From a checkpoint of a small mixture-of-experts model trained on Wikipedia: 64 GeGLU neurons an expert.
Below are experts of layer 14 (counted from 0) of a mixture-of-experts language model. Rows are named router (the router's row for the expert), gate (a neuron's input weights, with its number), up (a neuron's input weights, with its number) and show model dimensions 0-127. Each number is 128 + 24 x the weight over its row's rms, rounded and kept within 0 to 255. Numbers have three digits each.
After each expert's rows: a language model's description of what the expert responds to. This comes from a sample of Wikipedia text that the model never trained on.

# expert 2
router:134077108154161131117109157098102138142156170140155070135122152199126100149128153063131127093093140114124119109090091111118134151141115108135149124119093134117108125151149137113097111125098125135177113117154105122145135117136131138129137106144147135137088140093103076118185095124143088126095123112125109160128127128097113130131114118113127124147105132117173167158127112096094148120172
gate0:133146118127135136149132151129119150118138139167127137158091121129170111104120147114100169095125107119114089117105082116154101069145121094145161109120033110125111114136139140132110083176115150104141115126115083111136158129127154178118116114139126088135099092154104115092105108084118127151111099141156108137134111123138120170139107146093119140124099134129142129119088159143165146122153
up0:098118178111164091139144126114104118157119126141157130147125113132184122133120134141124115147097139093097102104102115131120137136146149115110190122133100117108121166117141137126153126177101152158147118140146101106122163110116142149180096092190148103139127137128093111104133106098069086096099129131165126124118144115151119181187138134091130139148105134126129104109116089144132108150123
gate1:134118163118075117133119131106144128187137183114111133144120130140132083135090111137143140066148143108140112118141089172144144123130141136113157098133153128124123081156144137193138103153157127116162150141119120117163140118155151180134134132168117092119121122110109145107140130132124130145149138123127112064142102094118125169134141108071152134102136128090145136118107125121122151171183
up1:123125137132132138133116137136105159124111167095071130156157080142099122161156130118130108126085137118150148131106133126131162131107152107125105144101136125100097115197122143098142183093159073089069167132128136144143110139147154111113127106100135150104161115120135108160111137085125099141127141124098105153166085094127119130161136133160139122119157149087124111119129134068128138123108
gate2:172145166140170131129148144121110125141142125112126163085099095141121081145156127140136139157119118114139111106144098120088114106151154094120151113107141113202152122097158159116086093167126145115158141111142136140107138110195161103118126131161099117165172143117161145161123133138124109139126114116171154147154134155099115146112139102140166114127127108141162086152155097145154131147107
up2:111124123149151146110135126122088123128111125144114105106146108143120119090170121103088141126133116185075116103119112076122161131133096128129093105110125149147124168166122141093081109064131131134131108106154135159085113161079118098111109151109111140113153151128170134160129156122098150132110127174095095157134115105140170106095136141098158120137149109122138145111129111155147123108177
gate3:164122155145109150106124134085102172138157141122139067167088207148089109139101127108144109123090146144121162105114100147140102127142105144150092112109134124152092162140109155135130127150138108179123095112115139112119173120098122146160155142129127094111129142114122097119136087076166115116171114124100159129130154143118127124096130111116149106184158129137138131134153134106119141124105
up3:107143114108098120104150134080129137111066175093122149124121114092076140097138109163091133102132127102084124159144137135127143095149132176108156140143108146151169178134142132121158101098155153144119124117131157143095127112138106158142109146180132122144129129178097127121123079152134131136160162120120129127124109121126097104170110101101073116113085151140125118108151129109114120134164
gate4:131131086146136110128127120120155105094106162114135120124086104093167121137124123094120135101116118110121160107148077126128102120096112165114173144114127119166134103114140147060138137089150103149144182094094119157122157135123129106136173089140158107141103133107162144083093153143114109115151134119105122162160136133088139138099101109133118135138144118099162168110129146070095127126104
up4:135145115141165115131084156127117094136126151123126127087132137119129153125085069121181134143108181166151157140093109094126103097083132114169130169144113134126098151123151157129119148153135107096162118076135109138147117159091156144091112120174117122103105138137130141147106169134133129138097121143159114164169126139112111159137147122155110130114090122130107132179111159098168123108124
gate5:115127116151153101106117141140134135105131174131161131099124134116126127129115115097110115122139163134127147056155173153137118140158140119081173135114125132156114191108127106117105126110153150108175118121149145143147151125086137102151123126121138117122153130107145125164104127115156158143063137134080121112091102180153128134082131131147122132120105115088070148133155143151109080127161
up5:121117150164099137118104110119141115125113124098143139109082146176148156134131138138149120081154135135126098204127144112131070134096155120120102108134154108121142124132126129114158156161096135099158109126149146164132088109098125118074097193141105124145123116113127106130136139099077111138078150100126150097137112162104127089177158121131113152147152129145099122138140126100150156132112
Description: Personal first names. First names and pieces of them before a surname, often in sports tables and cast lists, e.g. José, Josh-ua, Patri-cia, Alessand-ro.

# expert 17
router:100083147171152129118108145115114150149174186098157085129173110152155130129105128138140129099100100144154137124100078122105104156107107156100108134148119166144121126125141155131113096132159131122178167145167129149154119091143150100136110113136137162157130140095106125107158099118102109139129139101133085134140136072144117135153073141163150147143138147135104139129117127104153082116143
gate0:144113108166154125183109116122151140195085146113122103097156162149150154118142157144167087123080089110137116113132138113167090137117127127148094109135133123115121134168112139131138114156144115138138150126120123109096118148105142084140074159087128143103131133109100127111104110152130147134131143114082116104127147150113073109147099145147147146139122127176122074172117153140110096154114
up0:127096106117110137067135140089134144106121112158138142182110178135164096076138116114125138112130126173143165111128113131125149107123122067129115130138119109173141141113140153136162143122086159093102126133147180119137128144114102111150151161105126125129124144134112115175085103167134131121125156145147144155103116119111106140139159141134140128160140095137072164094103088177103120145134
gate1:143114162151143165116102101110137106087164120100120128124148156155131151134153186134100077071102117100137110159126126130085126118066113152151104120113063127146130118143120160143114110120152123121176106143134163132169156116113106089051136086157151112111151162147107123115147125138128134134119121119138126129135120102119099097161163134122126153115133155117105141118146107123141128128092
up1:112127107122133093113126142055075126112113166122133118095108141102160140153122126083143130121118094172104153146167147136142122119157143117170119142098131097129082139139089120125137110124119091122130100141125128118178131129133135133161080128130144105129109133128154116112128157168144112075121149082144174116094141125173114091113120125136141149129134138104130130111163155124115099202097
gate2:135153128145118139093112130094170152132129119131080104184135136119125117123130183090121122150182167117097076145126125073120107104083107153168119118136144114074142114131175101156134120138096121111104137115106121154165123139152109114124105135129147140106165122113171132162157116153110152122115119137130146101130096148130089126150128122173169164161151136125140148110137086114146129097141
up2:184136138148112156095167127141080154144127166118147103099139131124101129131120098102123149166148089140111131130158088169174136190123137128133191125130154156111147123146118081120136124102110145172039140142116142160116129093171154125119143095127130141106100125113113132141130125114140150136105105100140117098128129157144130106171141129149156115110134127115141129136130155165160151133141
gate3:130140155132133137143128147156091173142131111168134093105103145120125141124146162170153147109099086150122161155128113124139076140129121141129094108169102149129137124103147134128124107143144143113179133153139095139085120130148136137143157154136139145080170144154099145147161094093098146113150144126095115164119160106156100138098145140091119075152120112121191134125097079157106113130149
up3:133120112111181131110138126079091130120156137137124154178135147155085147119139124114129082100120139149128115141163080089114116116173122112072150145141104132132155132139120136180127132126162117120104111125126111107148089169119113114159143099133110154102077104129140106133155119077101089128168082138126077115106153135143137112108103112096122117068121136151114125138137108143107099142129
gate4:164120149120143125109092100120144149103191150131143117124097107164106114087123142128128124102147113127130141111099139127114123152177110115141150174133137112132144146122152130103091114113177177101175137104135098144138096126158146134107121114144144139104100158130110123153156092110116116125145115110116065090123076048153134148135130136135114151122153166099135142171131112115124134084148
up4:100182129111159148069103082103153155126097137145141137142097143123139084127150112102108122098135114117145106109157150143096155059112160159117115139112159117124138149124090121120126138165092157132114153120137123156117124161121090078130098125109133105162134156124112148144102121140139120166121158101132186170128144129144075137133123124115138172136140133078118106155120121134124129139085
gate5:126154106079144133110115123098104126097145130109134139134151109127162136128132158139142110128125107125159093103126073126107141084144109132131099127113076107143132138126108158114128147112145102085145155167145155148107114121118140121146113092138173172087123141114093109109129121162108090128088075133137131151193146099143141107138142137181133086110159105146110092143114100081086138125115
up5:110095099109158103107129090125109101075130113113108116133105083122123132152140147136140147146097126102106081107134123105138140142054107133124090113148111105135179159142139141150148133138120132126170110089125148152150124134086112092147122124141140137122105160129115153132124119117090137103089173171099161084108117114104107107105161122147126133128160154102157105110185139082146124114100
Description: Taxonomic name pieces. Word pieces of Latin taxonomic names and classification entries, such as Rubiaceae endings, -idae, -ensis, Animalia, beetle.

# expert 19
router:150141137175167163094114159123143190098147137124113115127142157180137155127139165083120150124109122138106114108137103140110125115127113095106143138107118122079134130161117142129136109146142163142165143145118109153116114110105140135149119131120160118124097159107129063100121122064134110129072153099155157154170128094131119111110124154110179162152120127133159154128135103126126087099157
gate3:165161105113133158089115161103143099122075125137145134159116131131139103125122124045104109160116142118122126130122132107117130154109124088095142152167175105143126106138123152144127068096140160141173118098120092121170134159135154096120142144128103106143106128115124121126132133149124103071073140100127120135129154134152190132119125132153150150129134083115095136107155168150124135126117
up3:146128133102107099153101109140131124174174139137184143106099130117123093164122165111140125130126150135122107144136066129136095102157154148074071151142140076112134135129112129105141153114132115116088132191120112143130176174091109163119136127102126138128140152142143133135161137153121102116114142121129128108131110129130099106167103119100160114108143136148153109090127160145170174102110
gate4:124102109111123085149153119093128110073121145079127130130142181127111128101108141082073134086127162131123152142102111118132145083109135130103138145136131146131089125147176107089148095143135117122140099123160143160099152115136140163145137113125104150136118113118129146100124149099154123154102136103124144120099112150128094120083148130142179188134095155136145148133167149111122129108196
up4:092115149132122101155124122141144171161173126079119114141119085121143149113127122122141130104117146150137142152184114099144148098197122168102072159140155149137130128130091086119115155139137147133168125110117125138082121165148113156068167140107169126123133161121144152129129115116128147150146140100087177134149131121133095106133125144133107083102124116103173133132125116150161124118104
gate5:144128156101120149114122146128167122125118131101142156121124135137076125150135149115129141092110142097139189154128104123151168119166128109117161116158132142089138101144126146097087108150161121147161106158141141124134159119133160142121105140140141175147084192134166100117101113140154154127120187141161180146130101115143148125112105151127142136118160075113112112138140148143165085123167
up5:150135135114090137103089117091156120099156124118191153092135178145086101096136136136134121100157139090131109134137119099111139088132108137174154142128116133081159166100150117115143107135143114131149132151120146126150127122148149145161116145112137101160095171158116153088102110104119129123136107124144133136099115111181183134128152134111152166171151092148076121144097113101124131107140
gate6:083169119126136150144141129125100159131140145140143081132145093133100115152153151139134141114119140093130110130150110169111149141061138130105105149114122129107093115102149115081165101160154166145093121124100144149071149169135133113115101085159117128091157118137127099112139177078120106153142135130137125112143105136107148144102166114135172108157141158103102116106156117142163130105091
up6:116147108116072184128111112145151134114113099098130100113070153142145136160140129148117134126109122105113136146106122144112133114100151138117143103142119101098150101099112138133197108130090092154160112102135164103152139099128093100126107174108120073102137122075124107139101102151118128114114155159120139132160141083160138097136136083137108098117084123116155163139107127135099124161132
gate7:112131114144136158114153154159091116130176160141141122143130133106142091157122146072109159117120091164130132158120103146112134122108188154125154142163111150157103133127113158120119149178137142146146121157121115104137115102086155153089135125098174112117135129158139101125105113094158207130139149112158152106131139109138097123127126146120128109092160138148170126158134127087098098164124
up7:124141109123067101118127118140178107179105182165141164115132127115161142150095109131114121122147132123118117106125141086107170134113115110127123115107132118127154173127076095138103161113104117138141137140157107126146120119085151107107060111120127094183138102145146117131111155176108155124132107127078115137158138149114143137145090084118130134129128147139113092102122075108154113139143
gate8:133171102156085186133095136141144133097131141087137125155112162130169118145140200137131143145138163158145156131137083132130075113124109116119090148130095089114126145135141111121081130154107177165115152129140096090126156110087146126168112116144135141117108149161153091089094148157139135169095132135147139142144122113124121171123152136148161140107115133116134141108129127123110101097129
up8:146145112136102125174083157123145103140129149128088167110144140143157112141144098149149075147117151101148161141135114139162130140103147139152106141137138127125125128129086135135140132138136159121059145136122174145135106145075147114123148104126121182104160131135148113136159135129142110096138111121111125121087129092132179083143134157116109148171160111103076090105098100159107127166147
Description: Creative works, possessives. Possessive s and words naming creative works, such as film, album, song, book, often after an artist's name.

# expert 14
router:125117145156139122104144159138158154158135143133150108122142107136126108154136133072097143114107159123121115141088143128137153108145124126115163070100073156110101096114136099191106061139112188133149135136136141127075153125086145084125129100145159146120133184111109158134130101131132104131143126129149168114099109138120121119159134109151116106120154109155101136140111126140089128084134
gate0:167131122110120098133188159141149143092114168164156099110105101138114120159133113153097095100087111129139112145126129139137159109139144160113138094128098119148103112133129095129115125093119179115171164171149134122134121161114124111126168130124149079115101114075102131131155118153156112086142105153101109186145095108150106127123127138125129100141154114178126138111186123121110126103140
up0:132145169136129108121059148094111122119161135129158162198139140115117140134149134073133131183144140151104131138118134124123152131152153106124126117108162169126132134154168141124146121112107120109167147130114141146164170151105162064153116137165105108125144114146113119129151122129147150158154111084086107096150122129138070122142120128123138141087125096146133153123112106136126097126075
gate1:136137104120116139113166128139161118147113136125104129146112093143135178139102122156143122118097125115134147126162165116162153097171116131107120170158158167121113102147141085112099127083172123113137090089137140114157124122103159102160121086147128143106100122118087129111130121157141118121156140119153172119113103130149106089130125064134110123100125119145204108109141123096131123066128
up1:115150119141166108100115113152181114182100124171159103114129133151094053125106104128113140121124133132108147129090165144094110131135131120129140104115109143138083145129130108132144140139140161117156124126108079151134152142115125128109110124127063092133145139101166128129145147107128115102103093111126139132180099079136088120179147100114076109100135108155149109143160125097146131128108
gate2:129110151146105122166112126152136150129120167129182116088171115129115152164128131130111114074125149090088122166158128114157114128094153131107148147135113149151151119124111140145143088153157142171183157122172105141111133098165137124136128095111156139106105139157087125138138148147123203130144143117099158104123155165118067149138126110139109119103142136164099145134134138123124122136168
up2:120153117146148131102125132102138118124112133150139106145098066147092158070161126157125143191131159142139148121099129131129128107131124108184110112142138107169127164132083165114146119163086098112120130143118095086168125106160118151127115120166106144133168097139102093115143080144140146134121122136124106103084132071110143164109116136133141151140116103111110130123149098105115156086130
gate3:131146143080164128151127179132160136117105117131153110164130102128155135175121130139148090096118130149127109169140120181127135123146158142129130103114093147117125121153173092084082088122147101142102102184179111112120146122075136105114126126115114096121112156126109138109174105125139149179109127141141177179126116142128114140161118111090117151134140119127145110114147130176114124117141
up3:133135103111116144097149145134123145105110110139077100121176108093075107133173154078148165160137100097141093143162111140072128104131136089174106153127155150119148123142160119132147122132084110141130085123109157125116115127106141182136137142134149142130156111154105153110149124138140152159162094146170130129124137122095096165137143152134162108154097123106143178129107098115135139143123
gate4:101080138150169108120098143130136122122157119135099129122131126123098088138159117137113151139114108119169119098118132140160137161157123108114141096121111121129101164138169102150097089149148123121171154139148157135080149110086157070126134079132146120125118169109176139117154148088119145090117134095146130128100166103123140108116139147140167118105091090120136104127104170168165135146099
up4:104119127117092142167112143116114172179113107136137134155157134143102102053130149124143117145149154169148133124137114103151142135117148106105189158162127123113159128150150154166134155112126122093112128146134100111125155112134113083123075092115114173119109103109150146146132105112156135114100148110120097119150165147144153100110154095107096111110132154124145164184113132102124143116170
gate5:175145122176132128157102157131146098109134115121136132170182099140114110128135134100124105103112157119095132123109133101097112126165129081122133108159096147143134119097135109124098127146134159120146159106155154090122104092090131111170120119116144127092155157124114125136118124123160187081155102129104079119096148127116093113138132127110131120135148103153190125121092164151127107111070
up5:123102142119133122136149148133121135124155122137135097103177083145099094087112144094105099119129096117123145128092163104120157160093158095133154097095140116119180121126146092129174100099131140097157105144116126141119128151132128163114118156144148080141111118089104083152121145133075166126127149135146119100153134142106147179112106128131090130148115165117156127158097090145124117142073
Description: Capital letters, abbreviations. Single capitals and uppercase abbreviation pieces in codes, country codes, and designations, e.g. 2005 YA, EHC, MA, U.S., (EGY).

# expert 10
router:131102089135129148083103198117166172155130128122130096148185116136148132134133159105105131125107098101146133149153120096122096120114129095104121080131109122110084133091104103130161091135107145124114149141149114135154119126118130139155139130119159140129130183114086119126143143119082119142149157132126148124146153106115116144112133158125137075169136087116128178143114085116061134114130
gate1:119147177148156112129122168138134151116116141166134115152111149095143152163114109108110106157103117131131158129129102117141114077064137119137128150113072106142138167092134108125148131135072142103139162116120132114162135173090114132108103149079093115135101138132072098108105089139147136121156104159121165117114141133113100132109097121095119142109138068136139171147116134102115112136113
up1:100089165133146138133132104111138156104103114132098105132075118130106091135138144171129143146195112136145162123158126160139113153150125156140068081147165112094108100131139093134124126143117135123119164133118144134111091136110119104167139153134110155087092156069147124135123102162145135150120157143141113144108148099158152114169124141152126116181155115134116113138116112129133167089092
gate2:137143126107124118162134146141138100103156111121177120140163115134117117131154121128147150125116126100109094115128136122154126135131150080179145131131152081131140127114109111090119123162183125098095183096162140119159153158138185107115141160119150110136133142117151176112099107161089117150130126120174096104097131124173127118138124160159130109150142139144170116106126086128118095077085
up2:123129146171144146095106128143112099111100155112114109116106098128166117125119114137160143152097181118133187071166097141113185119144175129112116132153124119127168148161156153106161165184111126116113124126139127111109124131145081114140117123092156116142099078105133099124134125129167084108115095083097157111155152132104151098125139106167121123134130106123141137141133116147141102145123
gate3:119102150129138115138125107116142153134157137148095130111151102110152154108113136103105082130122133084134140113137116084104119122166115149132120098085165200102120150175117139143105099112093102115098087114111123098100138111152110138127137119103116116114115116089147132125121139127120095154123109151099107100092108162096131169143184144117102136087194118110130111130116111165138122105070
up3:138087102169158129101139103084100095111100114145141108132115128095149102112139104077087197114122095122120126155156119159095162127125142166129135107155144142161163127107119076133157165138079096135146127117120109114170118102153120128081101134120124123151156107089157126119102163115103138112122101102130129148136177125090099117115102085129117125163143108132113124110104134119125145117147
gate4:160123100128108162098128144092154156137099126138161111130134123138112114161136130087118139127123138101141231135095146096089133107124132133110125072136128157127113153129122119102155127137116136111135213123130157124135183133088130131090131168109130144095121133126118133169131173120109147170107160148124121143139145110091143097146122105111147102087122107131128154107116135141152129124096
up4:171143109154154149133143124110140119107100101125139103096138142146126091170154112134128159122155109125137110121172156128138114088158096100122108124185097138130086130100116118150110121102125102182136110134127118109152120116161134112107107090161112137104106110111149132142122099123151141178094135089144097131088098138138075157108177102130086129102107125136117097196135105105140142142154
gate5:107115112105096114123128136136142148104137137109154153168132110160215070123120139126102111156125101119113121123113091124120111121162123141143122161117130144122146147143131077120147118170146116081131172122166126164164149143109136127127129159108135149071099167130128115108152116153083121132140144111154118170121182089161110152098126127152089147133175157131094148135122121123142134127098
up5:127120117142087094101091156146153108179146114148157129105170105176140157052138169126137095097132103074111114101165104143105136125101142108128126095161098143120141109111137148096089152095134113156107122163105125125148134093103133145168128146164116156117102154100105131121127152108103093146127139142138118113141133093126108117150098099106144123141134134122137175128112112093084128108117
gate6:092130113122134109108114118146125093121122116090074148142186126081104155140127134149108107125106116148155109144119088150082150123142136151135103104120098120122138108111146148115155126141146127125094122156117095143132106100140124196172090106097165179175134161086120123129108115126129101143139136124143106126175156171138099083129106122134148099126102139127151135115111092160099151169126
up6:130158125157110091188147140125134142124087148157168115135152164144140159118165163089110159123111190161116140110138137138143148116123114151124131139117166132164132160122076101121121139080094122096166133130153120134134118131136129115137134153153127146091107161145145134164134125119117098143118092134084111081122102166166137075105131157177093165136109130106140116119126162126119131155129
Description: Determiners and quantities. Articles, numerals and quantity words opening a noun phrase, e.g. a dozen, several, four, seven years, many, one thousand.

# expert 9
router:128100123131132161081152140123147138144164152109160128125127110143119146166104130098146113113114170132116071140093102073126109156132171085095128125113133138090139141147140130125153074124121128098152149121120137115158156134124164158146143106129148134104112188120097125091192128104166123133118127160142116121119166148136113107174112149172124157130130119126131184085147113106119119159123
gate3:075094167123120160069118134131121131191146159146163097150059164130091111141091089117157121136119152110160162133105134124134118134096148104132146135096131183163176150104142164113135132146137116103150147137125093138138162150101137157149164108135119139095143146136114122126159142148131143132111093113117114179129149153137093139108113133132128148151121102135132174139150128126128163120112
up3:141093111108156092139132168132159134142102109119098109148132124107150150162149155126152125142137137071114096171157153163141137160133117118088139112147150121152109176161166144128115119100110102168166123102141084144144140168129163103135134163143138120102136118121161159137135163143119131101116133145090130138140141104138153152129129047123158131154129123145118145153083131121085104160089
gate4:146104136095147108122142125152133130110134139160127116154101110115121117164098115121097157141129129138109187176113141131110101129109106104107108107116153150114128130109128125136113133111119149161146122125137103154168145112120127098121078100113152192120104133078184080067170125121118128145099163118150161104078112146125151087160138099130105152148134135142100162104135113113119138178155
up4:106155109120158143130120095158122126134081119164115153145123158075111130104110100105103130144090147125164111145139135157135107070090134094123120141166094100105172167130144172147136102140106128123102106171147163126129096133114123097125125136129118142166154120114160115160096172141096153120157158140169109141128131114130123130090128126122115115131072101160114113156172109143180117122119
gate5:160098162141159172120136150099138129140142101155143117144132094115092118159124120135142131126140112132158129141119089060142084169143187101087107097098159123082136143118128073145126074122099124116169110166135119151175163130123147116141138131122090098099121145128111114125136150133150128135148160110101127169111150133104156149146113118155124127103173130139109156155110165135104130119107
up5:178119123129143122147097155131143113124129124095159127145174154094129140138155154081095147179121142125130184126126137112163113111155085112100137164121114112132086119124113114143098132127129128117096135126145141169113131142149100111128127102124134093137128149132149138125125141089139112112132121149111169136116134143095146116094124169153168132116060134070081115108051147164143147124109
gate6:109120131089117131139149146113134142111133101103159155094124144137159138153084112119154134123106115130118104110079108125129101167117133126153094104136092091115127128147143106179111157094118156113155122133163185079114150160123134102111136135144115146146127152103074154140177169095108153119152076173101174112129147115135120129154110149155070137103110139154125149135157108134146129124111
up6:073122125153129149091141155148136163139122121139144152143152139115152137179089090117136112127130141137093137174122108102114135161114141131103133105128135140126122122124134137098153150143150133149121148094133152093131150120123095112104156140121120138171130151170138109197168145106134122134106159142143138177077167148123165119098114146161095103154198141088110125095126096130139168120148
gate7:139096154109123118099186146122129108157120135120106113094132175173113112129089153083110129126147159138117127139131102095125092147127156096143126135136102137079128137088116133138122081110074143094125138135100137132177110162143149101138108133151130141103119143090069138161091139129111131145125093133169136160125105171138152098130156098124164123124167137111150097109128114164132097126164
up7:156072097108122132125160149128133127137115120106116097132101146147117156121101148135122168134142133147161096129112069110132112125098103109138137131119145117115134141095104124120143106106131143118110090115135124109112174124133115084157096126116130116095133104073103125137111108115125146118155155110100183130069142129111104181150149155064164101148137144126146165101104148186139112082125
gate8:126128088155126171098127124128115136129104110148146096165092107144123130133067122095148142139165150142149095127132121170116083157110123098132108184101158121110124117077197175131143153143174144130134129144137111122132132144142153135150116123138128088083132122098141149113128135168135132154143110176132121136124131128175160129102113140118096134101155143140153125093142180122119122136181
up8:123115133147124116191111098126106148067096137125106094103129126154128117144178175196125121132118098142097133139133168174117093150133103130114138151108106109148132148136121193112105160130104127129114146142092113131125133127143120145152103135100134111175171123115101151111100160138150140112109148073102146149140113123112129139103095147102124095125169148110127106125140152133185122105126
Description: Biographical descriptors. Words in biographical lead sentences after was/is, such as known, born, well, appointed, elected, died, politician.

# expert 7
router:125104118164168144116106147127118156115163144151148117107149146167136113147118152089117112144085121087094120153132104137116107162114101123123091115115133139111127121111132141161107091140132115126125144164135157118103129101152126096166104103123165138164131193078113123083138150106147125113133174093148161150182125134091138086109112104134101117118127146107122140129129074134063101126121
gate0:117144137142102100135146098094129121144143134143185129116088133131155108127118135129116080074115145148118113099125085170124131169141123096099116122142117135162112080087100076112113143113124129133115124153140120150118152092147106134096105175106175110147123139119083141128160102141157087159125133136117156124144129122121108109128066114166115109133125107106100118135111127155100110169066
up0:140128148092146133114097127132128132078082151178156145148081094152143143176140133142105138143104123131129158095178107099130144108077165126139131142125138142128125135154091142167132113143106169140165102102163136109138099164142071104115183096139157143118138137118129091144174108109111075139107144120125144155108120128114125105113124104153150134157141116128172115141125104096128102143137
gate1:099095113096120108183130159088078152113156115132120067115167126094162118114094130106148128092111151162114127101140123104121126154106162173155110116140139145119146139152126111132114118126120095119115084120121123117110122100126140124155137156059154116115138102082105075110105150152144138152145127167122138078132114133132107107148168150094134171155145092130132144151133120126116118100104
up1:142131154161088105129161138152073130129140130149133094148163100135146137128152086127125138087150138113147132142126146111141180139162147127127135093165143106155107107066109132156128114110125131110129104116115096117131137157101132115173129137150112133103175191157136082203128086071090091141139110150134109131129150117122121108109166121135129114137133099103123118148096119154136138121127
gate2:100123147155164136109073195148122144151144154143174092109114135127140127146134136112082123104120131126137120149153114117146093153124178141113182114091148165108104109126118110097119107138116116142129150157135164114098147098115113138109164094101138123134137113085110111158107111098136131121165113126134152156103141160085096108107128095121095105116186168132118110139098116163091101124118
up2:122123141181125111080108142159158170085142133135137142152123122136108155112117107095162142075147160177154156130114141182159121123121168126121147117146139125092073132134105121125130101113151141135126107129116124150094134135146100107145141130106104121135135084210153146152153165087162131152157161105134163153124136116142139108133143124150136090113174141119128103135094107139144138134154
gate3:176116160109120157134134124125163128149148175141145126128127126125108162088114174127076125132129142129114117148106104146130112127164132109162161162105110146188161114118109132123144146118153145130107136159128155169103117091145075149121124100152148119134150152119095132118162141123156118116119134152114076093154086132084153100108091134161093084114134154122110156183102127110115108116151
up3:100096166101150164138128153108137164119105102149107086177116108131165134148115120117099164109145140115102069142145117116145116120136117096146111155088140148134158140134152118103123111120086149098203147140127109140119153151178067125137117124146145150154141086100124134122136142161144159148111148117141146151157103140111157140151154134133138094119140172127156158127136142131137138068121
gate4:116124127134124102120128118129097115143127136107149099105135152114118101114171155094133104096078172097115158156139135162084144149139140159136097099146148117160151140094145112151101137185140119107123123130102098146090087128117135126111191125153150106135162163110150117120144169113136124119099109143150111193112134162107142110120088129119107105126117186103142140076104125115108165132138
up4:106135091119090149132134145120149100113138155122113143100142149089080097116096128119123132054169174141135104144125125121097142101119141140150114169164122092164179147142119142148126113119115172123113150149092130145084121127151119084138158123187166119134100164134141120101130139110154110125137125143062113104130104154122147109131147132110156140107114138138157130092101152160128167140127
gate5:116156112154137107147102111123089096143105126133109111110156150110155145138167130082155131127103108117106079164108124114068166093109085120152148095086156167106100123123149123140145092126193121106129140103133101113137128139100159119076151118111152111148140144113129115130082133130127125130123118136126173124104133151114112121079106131136081145146157129113089162129104147101101090109153
up5:162117118138159143134096118124070135110135151152108065089114161151154144139142116131115125138112132112121152138131110108129140116100125067144109155134184164134116107079124143133142120124142126116102129115141125129107081129128108172049096125075132115146111110170162137098139117119090120110121151115118179138140111145138110161107097152112119179118110139105112122099138122109130087103146
Description: Sentence-ending periods. Full stops ending sentences, often after numbers or names, plus colons, semicolons and quote marks closing a statement.

# expert 16
router:101115128168132122109134138071150168147128156137144109142150115142139156131111127047083107127091171128164134172104099136099127102138134130127141122110115155114120099107143135124138133136130167156087132127169104122076129105112169107119145160181135139120117153120125101145151160152088123133140171131153165154116162140152121096134113127144160160144118105091153130102122110143131117085156
gate0:189144106154170143123141149124104167077129147130127106090144160139136155125158133116118137104099095142132154135119134132098113111140158132092159147162159099120141167133125128111111119113151120194141131149112109107110126159128145118139132127165104127117100125119166129130128134127103111161093126136103112129128126163126138089142146158111160200159156132072088176094117109137139112176133
up0:074114135102155126096141159135130113112137116132147157141076145118110128080168114078102132114112069131115120139124089162132152137162133100076107100146104151134153140144135114121161198144089133134178093129160086122097130153135121122119134145135157110124121161106114141126098155112123149129149147133137114125138162111138124102137126157098148156139121130122142142107119140174165125080081
gate1:160108140086124139116158115089132135116146120129079119116134149112145126131143141112135125109163171100161155105121181122150079101126123140141138123134098163127107053144113155131139142104121166116148138129129110127084127133133171159147171118141111135140139154100161092114140186109118145137138148136138105134142174161148093144135152126122097123150138117069155158115173142086155097134146
up1:137130122127126143141136169146120132141158153168114081109125123117153106098132087111105125127081127139172125075118154147118088077153150145140115098159142162117109136114132173124076141124106105122123144146121125153123150129142116127183125101128136108141073093132142128144163111096130136078169107109135144156148182127139123101127161171153096111135182123167122118152095113108127118127142
gate2:131127137066099129114095148096161173123157120127135178124141116144117135174141095124124132154111090155109111162102070083108164083120126108082092179112162152151132178129123109106134111153097165125126188133176146112112100127118129140132133110144184122116155172140145102136135141138140093130163147132153144124140123128117143133129135159096150129131130129113129152134126118124107128140095
up2:126119134125134137147138125121160163093110096124096137168138142104139073117139075158170098159077112140102151144098125131101134136125123128136139153119144156149120143112092147114146121114166133121121143146130118123100123116166106153114187128183158137143141089116131078136131122148116129139138126141154105161143092142104141097136144123094102113126127191166163139086120139155163117192150
gate3:126093088121161106122139141093151107138165151103108134110152147177124078103132137084103099072139166100126141123107112141090154133143139126125102115124153161148137145120152107150115165139124122124106138138117184126117112111164144122135152116147157130114120111125133108145165195135104118143149137132110129166141117129146112123176145157169125109170074170144149116091147095166121113139096
up3:178128123177167116104122101093121092128111132130125142098118147129146106101160115122123125139113119113108116150130108103151127118147120149147161147160152158115101123134134089101159168122110106147083131116118133149150140134110162079094121083103095131102068131114180147054117080094118122134104105140150100125107142104139116107123119131142141094146119114184151131089160124143105128103131
gate4:130119140138119112077186135096147160118129127158138119119106118153161174110139086123108147136116116170148105125127133106102150109087123140142110105126100089117124122167108145148116102075125154128103145117128120142100161122078159116122094142142112097134164149149070071172111156120128119135153143084143120123145151119095107143121100116127122172128107145082106090110137121105175121134141
up4:137143112157117127155141122143137166140117139135121119146112117141112088102149127103114141120151145141129145101166159116123126116122102165114165153205165146092116157084131111169132129137110082114148118130119151092151107144105129107116152122108135143089149145081119110159118124104144123128114120114157077103140091108182128151147108139135121137133129067121090114123200150182131150113116
gate5:078108128161127131132121094084107162125128180070111114143128158138111092102105104114102130137109179108175145170117114121147125145124141177133182116101112119082133127140170133100117151148146133163136132177124142101127148115126146112126119116128166161119098133117136101133160139141132108114161171148133148165146140130166117117088126117123108073127106091092114120142121118163153102131109
up5:110116095167152113076102115095147093145128137124121161089099134122149115115119160118073135058150154130125092114134177123129148095170122128107156109108094143124117127105148151102087126110139124119137132134084128105103154098116100149147112105107121151129133129102140108157125095138127126107120162148153176192142180097139103139142105087109107145123095124132121139139159160125098131115120
Description: Nationality and institution adjectives. Adjectives and word endings naming nations, religions, or organizations, e.g. European, Soviet, Islamic, Patri-otic, Luther-an, plus World and American.